{"balance_bias": false, "init_std_router": 0.0213, "norm_eps": 1e-05, "beta1": 0.9, "batch_tokens": 32768, "seq_len": 2048, "train_tokens": 223000000}
Below are experts of layer 6 (counted from 0) of a mixture-of-experts language model. Rows are named router (the router's row for the expert) and show model dimensions 0-255. Each number is 128 + 24 x the weight over its row's rms, rounded and kept within 0 to 255.
After each expert's rows: a language model's description of what the expert responds to. This comes from a sample of Wikipedia text that the model never trained on.

# expert 21
router [147 147 109 104 138 130 102 155 140 135 147 108 161 129 107 125 161 109 140 101 109 147 116 146 121 101 153 116 156 112 123 119 148  97 140 116 127 154 148 136 120 147  66 141 177 107 142 128 148 173 101 155 135 110 125 124  94  73 137 122 137 122 146 171 108  90 109 131 104  60 125 128 137 137 120 110 167  97  94 183 111  93 118 132  93 126 136 144 162 108 153 142 161 104  96  96 173 116 128  86 115 133 142 112 118 164 144 133 137 117 129 165 148 175 113  81 135 156 128 143 118 153 114  98 151 122 164 121 104 116 119 161 153 121 105  92 146 111  80 152 125 141 163 129 124 120 153 112 145 140 106 196 158  88 132 142  80  77  85 153 138 132 132 111 124 188 142 176 147 180 143 145 142  98  97  85 138 122 130 110 138 121 123 179 112 135 112 119 118  74 113 140 117 145 124 145 137 125 160 116 101 132 135 133 143 140 126  98 102 126 121 146 102 147 107 179 149 114 145 108 151 140  90 130 171  92 137 159 139 115 151 148 113 123 119 107 102 130 129 147 112 172 136 146 129 114 113 134 120 107 114 132 112 130 141 164]
Country, state and nationality names ending locations in infoboxes and addresses, such as Nigeria, Japan, India, Libya, German.

# expert 6
router [129 139 121 103 107 133 140 143  98 133 149 144 142 155 146  93  93 144 139 133 119  91 149 111 125 125  70  87 135 137 108  98 123 103 122 101 105 139  99  88 109 134 142 139 145 118 106 116  84 141 140 146 121 129 148 103 113 182 110 136 125 116 125  96 135 125 160 137 113 135 129  91 114 107 104 111 133 112 166 123 164 164 132 109 132 145 145 143 127  66 163 122 135 110 175 128 106 116  86 140 136 119 130 152 117 128 137 130 119  81 154  95 138  94 107 175  94 122 170 134 118 144 134 134 179 109 154 132 114 164 107 105 137 105  94 118 168 134 139 123 185 142  95  90 132 125 151 144 112 147 117  77  80  98 118 120 181 104 114 141 144 128 141 108 137 136 134 107  95  93 111 107 136 128 114 179  95 141 136  88 115 110  74  83 101 115 173 118 116 134 135 153 144 116 177 108 113 127 126 115 130 104 165  55 113 129  98  83 137 110 133 149 140 107 147 136 117 114 123  98 130 146  90 114 118 121 133 129 117 111 148 102 102 148 105 149 107 144 163 122 143 150 142 124  77 133 137 133 122 150  83 150 143 187  97  84]
Tokens opening date spans and list items (months after from/until, dashes, pipes, parentheses) in chronologies, career summaries and tables.

# expert 0
router [119 118 128  98 149 159 161 135 109 123 151 126 109 103 104 121 152 174 125  90 126 153 135 132 102 105 130 116 138 123 124 100 108 141 135  99 135 126 183  85 160 107 137 147 150  89  85 128 115 110 170 127 147 113 114 153 147 129 134  69 139 134 144 137 143 137 137 154 125 143 133 154 155 128 111 131  98 111 164 154  90  89 121  94 129  84 151 111  88 110 119  72 154 109 110 144 160 118 157 103 103 127 114 129 137 112 121 159 153 125 127 164 102 125 167 126 138 143 137 142 144  92  97 130  97 145 140  84  97 131 102 133  98 168 125 131 162 128 134 181 155 171 151 129 160 141  83 140 167 150 128 134 126 145 103 133 131 111 138 145 173 133 115  94 110 130 153 120 159 117  98 135 110 123 162 172 135 107 123 158 142 107  72 131 152 100 124 110 161 141  99 148 128  93 104 134 107 112 161 155 127 156 125  89  85 157 100 108 133 124 160 152 149 149 109 136  78 121 140 124  84 126 150 110 158  98 112 117 130 100 135  99  89 112 140 154 111  94 161 113 161 126 111 105  81 160 165 113 153 135  93 129 130  70  99 100]
Given names, surnames and their word pieces in lists and tables of people, such as Petra, Don, -ović, -sson, Singh.

# expert 19
router [105 116 124  93 145 131 140 111 101 126 135 116 112 124 162 134 144 121 123 170 151 159 144 163  92 142 163 136 129 124 114  93 145 157  87 118 105 122 148 111 101 141 113 135  77 119  81 125  98 126 145 152 167 121  98  98 172 139 104  87 150 115 125 104 108 148 107 130 131 173  98 136 111 113 117 136  99  89 136 136 126 141 120 118 124  94 101 160 129  85 109  97 132 113 167 112 173 119  76 140 173 169  84 126 133 149 123 170 112  90 136 131 169 106 112 128  72 139 121 189  87 130 123 150 158  99 146 134 108 145  94 129 106 168 126 103 152 146 126 144 179 105 109 115 136 117 100 160 130 162 142 128 143 144 118 125 138 125 120 155 131 100 137  90 110 134 129 107 144 117 128 125  99 128 126 136 114 125 130 100 127 128 118 144 146 105 147 116 135 160 101 139  84 159 113 131  92  80 140  92 149 104 147  92 113 124 130 114 109 120 145 125 165  98 132 134 138 123 150  87 114  87 120  99 110  92 141 120 120 101 155 131 118 116 139 151 106  87 128  86  69 154 116  80  89 155 118  96 121 194  85 143 121 104 128 119]
Verbs and nouns after an article or to, in no clear topic, such as overturn, transferred, share, moved, loan, recognition.

# expert 2
router [128 102 140  94 142 107 111 111 116 162 118 135 125 125 142 125 145  92 128 150 118 143 128 137  79 160 115 152  92  87  92  88 118 157  96 122 117 111 102 138 131 117  88 136  84 121  96 176  82  97 129 150 155 114  94 113 148 108 126  99 174 134 100  99 153 165 127 142 121 140 103 135 117  95  99 132  93 122 130 114 145 137 123 100  84 111 128 166 152  78 106  89 123 111 148 118 154 116 113 158 164 132 105 129 153 168 120 168 131 104 132 133 149  95  90 120  74 153 123 148 129 133 107 145 149  89 134 134  96 123 108 161 121 157  90 134 162 117 161 155 167 108 126 139 142 121 103 163 142 156 142 125 137 126  98  99 172 119 118 142 136  89 146  99  99 134 167 106 139 111  96 123 104 124 113 141 135 132 145 122 134 103 123 156 155 129 127 132 144 187 100 148 126 147 108 116 103  94 123 126 137 128 127  89 149 130 145 122 121 117 141 148 181  99 145 152 129 119 183  78 100 107 114  94 118  92 147 125 121  94 136 152 114  97 137 152  95  90 110  88 101 149 136  96  79 123  95 110 112 143  71 142 148  94 134 125]
Prepositions like of, for, by after a role or action noun or verb, as in commander of, served in, worked with; also empty table cells.

# expert 27
router [118 110 119 116  73 110 110 147 182 149 158 124 163 126 157 137 125 144 112 169 142 162 129 134 149 102 138 121  99 123 120 106 135 149 154 100 160 129 112 136  97 142 147 112 118 150 148 161 173 130 140 130 143 151 135  91 147  93 179 110 119 157 189  94 107  78  91 107  98 142 122 120 100 141 162 152 135  86 157 126 144 159 126  82 176 153 136 159 161 162 165 122 127 151 116 136  94 143 137 132 150 127 177 122 149 166 108 163 127 107 178 160 128  96 110 101 115 113 154 170 126 122  96 145 140 139 130 139 113 150 104  94 163 130 132 143 138 178 105 136 140  99  99  99 159 118 113  93 149 137 135  91 129 150 158 142 151  89 138 130 120 125 125  93 146 132 122  94 167 102 112 162 133 162 132 122 128 128 156 118 146 133 145 157 161 122 153 131 131 107 100 165 103 148 100 150 144 121 135 113 124 164 109 156 138 105 110 148 151 113 132 137 155 119 148  84  84 171 162 168 126 137 104 126  78 169 123 132 134 149 131 134 144 128 101 107 132 133 103 149 125 167 137 120 149  91 115 149 149 131 159 118 115  97  79 115]
Opening quotation marks and first pieces of words, such as un-, re-, dis-, "b" in baccalaureate, often after a quote or article.

# expert 14
router [147 118 108  98 144 107 127  93 122 127 129 104 123 121 164 107 120  99  93 134  99 101 126 107  90 142 111 129 141 125 110 139 123 101 145  85 101 134 109 142  87 128 150 105 118 142 131 137 163 120 176 157 142 162 134 107 134 112 157 156 162 130 177 105  91 115 144 133  99 127 125 146 119 140 153 137  76 104  95 119  91 114 130  99 131  89  75 128 159 128 149 121 161 113 112 163 118 143  89  87 142 111 146 165 126 124 131 131 132 114 149 170 134 122 101  96 122 166 136 139  73 158 125  91 134 161 170  96 142 126 105  77 139 133 124 133 136 136 154 117 168  78  85 109 129 125 141 137 123 139 136 127 160 147 175 122 146 178 158 154 129 110 153 118 142 178 151  73 152 172 165 147 115 150  90 133 111 113 108 111 122 151 116  76 112 152 163 148  94 138 152  96  86 141 109 134  98 135 139 142 115  88 114 140 133 145 150 148  95 153 127 148 140 115 176 126 121 110 141 105 160 108 121 100 138 111 151 128  80  87 141 163 151 148 130 120 140 113 163  93 134 152 118 110 109  94  79 127 115 134 143  94 128 134 141 117]
Commas, and, or, including that join items in a list or coordinate phrases, as in Auvergne, Mâcon and national and international.

# expert 22
router [142 104 139 146 104 151 139 135 117 111 131 129 155 156 142 141 120  69 113  62 149 146 123 122 144 132 141 131 163 134 104 127 104  99 153 143 109 165 112 101 178  96 146 129 142  81 135  80 125 156  73 120  95 152 155 145 106 123 125 132 109 108 124 123 120 124 114 170 161 156  97 131 145 166 135 137 105 130 143  99 143 133 121 143 107 167 110  77 133 149 142 152 126 171 144 154  76  98 166 145  96 125 137 145 134 115 113  99 136 161  97 106  80 146 135 116 153 138 187 127 181 127 134 115 125 141 107 145  94 135 157 138 129  77 139  92 114 131 152 101 107 126 108 113 119 117 100 161  94  94 129 138 132  88 158 115  97 143 103 124 126 108 132 157 129 134 132 122 103 133 133 156 133 111 129 144 119 159 112 135 153 138 132  99 140 143 119 152 156  73 134 103 141 140 155 171 155 120 128 165 122 127 118 149 150 170 121  95  83 114 146 138 143 155 121 111 141 134 137  98 149  95 114 137 106 128 173 111 145 181  63 160 113 113 158 143 125 186 105 158 122 103 134 166 105 158 152 152 120 134 157 150 134 126 105  95]
Article-opening words in biographies and definitions, such as first names, was, is, born, represented, straight after a heading or title.

# expert 17
router [ 76 120 150  95 131  95 166 120 130 123 118 161 142 121  82 145 163 139 137 129 106 161 116 131 125 124 105 116 154 136 111  88 142 140 117 124 122 103 126 115  90 101 107 156 128 107 159 123 100 130 175 105 127 148  82 117 135 146 117 114 168 128 105 118 153 130 137 118 153 137 108 129 182 101 118  99 161 107 108 140  81 181 117  97 174 154  97 176 121 121 113 129 109 137 148 133 216 146 113 119 160 142 104 134 178 139 103 156 102 124  91 149 122 119 101 105  85 141 128  95 141  97 133 121 133 111 125 160 131  86 116 149  77 134 137  97 141  93 147 121 154 124 138 115 136 162 131 146 138 156 110 108  99 157 165 152 113 151 157 144 135  92 136 115 155 148 131 101 113 110 147 119 153 104 145 148 108  95 133  98 163 140 143 107  93 161 110  89 124 139 127 142 122 116 155 157 129 146 108 155 102 153 151 135 113 116 148 104 102 101 177 146 137 130 160 125  87 124 110 134  98 115 111 167 149 103 136 161 136 134 100 120  94 129 136  90 109  85 125 117 125 147 105  77 108 110  85 159 130 179 114 109 130 158 135 108]
Forms of be and auxiliaries plus the main verb right after a subject, such as was, is, been, became, located.

# expert 9
router [103  87 102 192 133 121 102 112 139 125 154  89 117 187 105  89 128 123 119 123 115 112 117  99 143 110 112 100 104 162  95 110 167 167 117 103 118 138 114  96 147  94 127 146 114  88 114 139 155 111 116 114  92 141 121 116 139 117  98 136 134 104  86 161 127  93 124 165  66  90 108 126 127 108 142 113 129 132 127 112 171 147 117 155 152 143 130 115 117 114 108 182 133 136 129 143 112 104 129  97 124 141 157 107 157 135 158 144  95 128 166 147 153 146 108 144  98 126 143  89 134 142 112 156 134 108 164 172 143 129 139 105 152 117 120 133 119 124 118 153 146 147 103 148 105  84 131 138  88 153 139 121 125 139 153 146 148 184 103 160 123 131 173 144 115  94 129  95  69  88 138 108  82  91 103 138 118 133 121  71 109 120 138 160  90  94  92 129 117 111  93 147 112 127 173 163 187  99 160 137 122 133 111 137  90 151  73 104 138 138 134 162 134 117 126 154 121 123 132 152 129 157 112 109 108 100 127  98 139 135 147 115  94 130 155 139 125 124 138 159 119 129 155 115  97 161 152 157 125 107 109 131 171 127 145 136]
Prepositions and month names leading into dates, such as in, on, born, November, especially in biographies, infoboxes and football rosters.

# expert 4
router [113 135 127  83 136 159 105 117 136 164 136 124 121 135 112 154 165 145 152 156 109 103 152 120 143 100 144 142  87 155 119 116 100  79 165  99 115 113 133 175 101 134 147 112 144 148 153 115 100 158 136  94 149 140 152 175 155 108 131 139 160 100 126 130 129 151  88 120 102 104  81 164 136 122 130 112 130 107 145 105 154 166  89 176 136 117 101 140 110 127 117 116 119 121 150 140 118 158 155 103 145 134 155  78 100 158 103  96 116 164 126 122 129 123 158 130 123 142 151 116 129 133 107 125 137 149 161 144 124  78 106 122 170 100 176 136 128 151  98  96 114 174 126 120 133 142 137  87 139  93 153 101 134 140 155 126 141 123 114 136 137 103 131 109 118 154 105 128 107 141  90 144 106 133 169 148 113 176 137 171 119 149  96 122 148 100 151 119 116 113 112  99 154 107 102 151 109 136 108 172 129 142 111 153 102 145  96 107  91 151  93 130 103 190 153 157 119  94 128 127 140 108 127 151 114  97  84 100 144 109 151  93 115 128 117  85 144 177 147 160  97 130 202 141 156 167  99 133 108 126 113 120 133 151  98 105]
Indefinite articles and number words that open a noun phrase after a comma or verb, such as a, an, one, two, several, another.

# expert 11
router [100 105 128 137 155 138 101 126 128 134 138  90 145 156 138 100 139 138 138 164 146 125  87 149 135 130 125 107 114 152 120 109 181 130  72  90 108 167 142 106 143 139 159 149 141 131  86 149 119  85 143 136 150 144 108 165 169 138 100 104 171 107  88 152 153 140 162 149  78 118 104 112 138  89 132 168 134 124 127 145 154 138 137 149 153 137 133 116 124 126 117 173 114 136 178  74  95 146  98 113 154 133 172 105 150 148 144 136 123 138 162 107 133 101 144 139  85 151 101 102 153 121 135 127 170 123 113 120 147 150 125 150 126 160 108 163 143 150  91 178 119 130  98  82  94 120 105 110 139 163 112  81 129 147 124 123 153  97 122 137 147 148 146  83 173 159 161 109 126  98 129 109 105 143  97 109 153 140 132  97 137 115 122 171 125 120 101 113 118 134  89 154  93 106 148 133 157 114 118  75 106 143 146 116 120 162 127 159 144 130 117 154 159 117 149 112 122 104 140 104 100  90 113 144 131  79 142 126 115 119 169 155 113 153 104 173 103  76 119 122 114 110 136 115 115 158 164 100 141 140 139 124 138 103 159 153]
Month names and the comma between day and year in dates, often inside results or poll tables, such as May 4, 2025.

# expert 23
router [111  83  79 113 140 158  87 105 116 147 156 111 176 138 114 152 144 111  92 130 136 125 156 127 139  99 127 136 145 139 118 156 139 128 151  91 113  98 154 169 154 100 173 159  88 119 139 121 137 127 122 159 172 167 133  88  77 143 111 123 151  85  82 155 101  94 122 105 126 152 101 162 102 102 132 144 130 146  96 127 146 140 133 137 149 110 110 112 126 136 142 118 119 135 163 117 111 148 165 105 139 134 133 136 133 111 136 147 131 158 115 109 117 140 145 158 124 163 144  92 119 102 137 122  99 132 116 131 113 154 164  77 129 162 175 117 114 151 137  81 144 109 101 171 121 112  98 131 147 135 128 150  85 122 115 113 115 137 120 161 131 121 132 133  96 127 115 157 168 146 165 128 144 167 136  80 127 116 136 133 103 126  91 107 110 154 128 178 145 115 101 128  80 125 154 116 159 156  98  91 108 141 182 157 125 126 131 146  94 105 166 109 158 128  97 112  99 109 123 132  75 153 161 117 137 128 134  87 125  75 128 142 120 162 130 147  98 110  84 109 115 103 158 157 130 125 118 109 160 130  68 132 120 132 120  81]
The first token of a new line or paragraph, such as section heading == marks, list dashes, table pipes, and words like The, In.

# expert 7
router [ 87  76 119  92 134 155 101 133 103 132  89 109 144 115 142 121  80 110 100 127 104 106 131 155 129 121 121 121 134 106  98 109 143 126 163 139 148 162 102  80 118  96 111 144 122 101 110 127 120 121 181 152 118 114  65 132 157  89 149 107 166 175 118 103 154 137 115 101  78 139 110 149 159 138 123 147  79 102 146 101 114 130 132 101  91 129 133 117 154 154 132 118  82 132 163 131 132  86  91 154 161 133 110 124  76 148  65 188 126 130 138 133 151 139 103 120 111 128 132 103 151 107 115 116 138 125 103  95 152  89 111 101 122 115 139  98 141 133 161 108 175 112  82 137  95 162 149 126  93 132 117 148 144 129 140 150 168 124 107 142 134 120 160 140  89 155 141 120 148  84 155 109 107 165 137 122 104 143 154 137 165 151 154 123 149 110 118 152 133 167 100 113  98 115 168 118 117 110 106 137  77  96  87 127 149 113 127 122 129 116 124 141 136  99 141 192 147  91 122 118 140 169 134 125 110 101 126 150 146 139 113 161 121 131 132 150 111  93 141 111 132 128 158 158  97 164 116 142 141 115 108 142 127 105 132 128]
Clause-linking words and modals after a noun or subject, such as which, that, who, would, could, to, with some table pipes.

# expert 16
router [110 138 115 169 139 151  68 119 145 146 141  79 157 133 111 161 122 147 163 143 136  94 113 152 139 139 138 129 130 167 100 119 130 113 142 119 103 131 146 169 162 114 159 154 149 141 147 112 128  94 133 123 131 121 148 118 136  97 126 136 122 110 107 175  96 155 117 122 111  97 142 122 133 113 131 132 111 158 109 135 148 170 129 128 120 118 130 158 102 131 116  97  99 122 128 102 100 148 133 101 151 128 162 104 171 144 158 104 136 153 143 107 158  97 143 178  92 137 137 127 134 132 127  90 155 173 164 133 162 138 102 123 116 131 108 158 108 118  87 128 177 145 122 134  90 126 144 142 116  99 154 105 132 171 143 172  96  89 147 147 130 127 118  90 134 154 150 143 165 127  95 117 158 122 117 110 128 120  95  89 139 135 109 142 110 111  93 122 127 117  95 167 112 147 127 129 179  97 182 121 137 129 163 169 122 110 102 189 112 169 101  96 139 113  92 184  91  70 134 174 112 144 100 104 136  99 112 142 142 116 126 131 151 127  82 122 151 105 102  99 110 128 118 135 156 149 128 150 117 171 120 142 162 100 131 179]
Years and the first digits of numbers after in, on or a date, such as 2013 or 16 in 1631, plus line-opening list dashes.

# expert 8
router [168 139 147 114 102 162 158 123  97 126 157 104 149 127 108 117 128  91  76  96 132 151 129 120 110 164 148 165 111 105 122  94 123 143 102 112  85 142 156 124 125  99 171 136 109  83 146 114 108 114 143 152  93 105 109 138  80 134 120 127 136 152 142 101 109 118 124 130 138 189 158 144 142 129  87 109 113 108 114 136  91 102  98 119 152 125 120 115 155  99 136 124 128 163 103  81 173 136  98 136 149 105 162 125 143 148  71 142 115 117 135 124 125 170  92  94 121 116 128 159 147 163 134 160 171  83 147 123 117  96 145 144 145 163 137 143 116 171  89 143 133 124 124 119  93 142 168 119 104 148 117 107 153 113 149 135 174  89 110 111 130 140 110 154  98 113  75 140 124 108 148 110 120 122 107 143  84 128 112  81 133 146 138 161  98 140 136 138 105  94 127  50 119 103 146 144 169 120 134 168 115 140 160 145 119 170 174 154 113 111 109 140 108  94 122 101 141 102 152 134 162 166 143 119 125 119 170 115 139 127 101 118 137 148 134 141 140 103 117 142 138 126 118 137  94 147 119 113 125 119 151  66 110 117 110 127]
Generic nouns naming an organisation or category just before a proper name, such as band, group, region, Committee, district, capital.

# expert 3
router [115 117 123 105 151 123 109 104 148 117 166  98 119 136 106 153 122 120 151 132 121 106 118 144 106 134 121 112  75 119 143 144 125 127  88 112 102 102 157  99 142 177  86 105 102 138 126 126 158 129 135 143  86  92  91  66  99 152 135 112 127 144 149 104 129 147 159 113 120 144  95 148 122 126 122 165 112  96 151 135 162 168 130 126 130 128 157 160 110  89 137 128 142 146 136 108 164 140 110 110  85 147 150  92 154 115  91 134 120 109 105 110 162 107 107 119 130 100 126 166 119 138 136 139 168 104 148 145 152 117  96 136 116 162 132 127 135 119 169 109 103  70  86 131 150  82 113 136 141 159 152 134 149 118  99  92 130  94 141 113  80 105 147 115 118 115 163 117 111 145 132 160 116 133 132 130 140 121 129 149 137 141 152 129 156 144 116  90  93 128 107 149 164 159 148 199 133 120 127 117 125 155 124 143 128 142 108 173 165 130 159 134 140 118 130 109 160 111 138 145 138 146  94  87 158 160  73 189 131 130 167 160  93 125  94  91 129 143 155 114 107 131 115 114 106  60 135 169 100 154 144  82 132 148 119 146]
Nouns for fields, activities and resources in lists or after "of/and", such as art, health, water, education, swimming.

# expert 1
router [147 157 129 105 137 125 131 129 126 153 165 133 124 144 128 129 129 114 143 118 144 131 131 157 101 115 115 160  75 133 134 147 187 144 117  81 134 122 107  92  90  97 150 130  99 131 107 130 120 152 138 118 123 159 104 112 149 125 145  85 157 128 131 141 103 168 125 138 127 153  80 159 116  85 144 114  95 133 139 154 122 153 125 117 130 123 142 128 127 117 156 119 123  84 149 116 169 129 108 136 171 148 135 100 148 115 118 165 115 107  74 105 168 104 143 131 107 176 124 184  69 115  98 185 154 104 130 129  88 115 132 137 138 179 145 117 158 129 119 145 151 112  95 127 135 113  80 129 155 150 162 105 130 128  86 132 122  99 108 162 134 119 147 121 138 157 124 130 140 135 101 114 143 140 126 128 130 141 120 131  91 125 111 144 142 138 122 109 122 162  80 146 107 138 124 117 124  94 120 124 159 103 182  78 109 101 128 132 114 123 182 158 128 105 161 122 116  95 134  84  85 112 127 118 146 123 158 102 162 140 139 152  87 144 167 180 105  90 143 109 133 194 128 147  87 125 131  87 115 154 105 161 141 112 133  85]
Possessive markers and determiners before nouns, such as 's after names, his, their, its, own, plus adjectives like high, new, strong.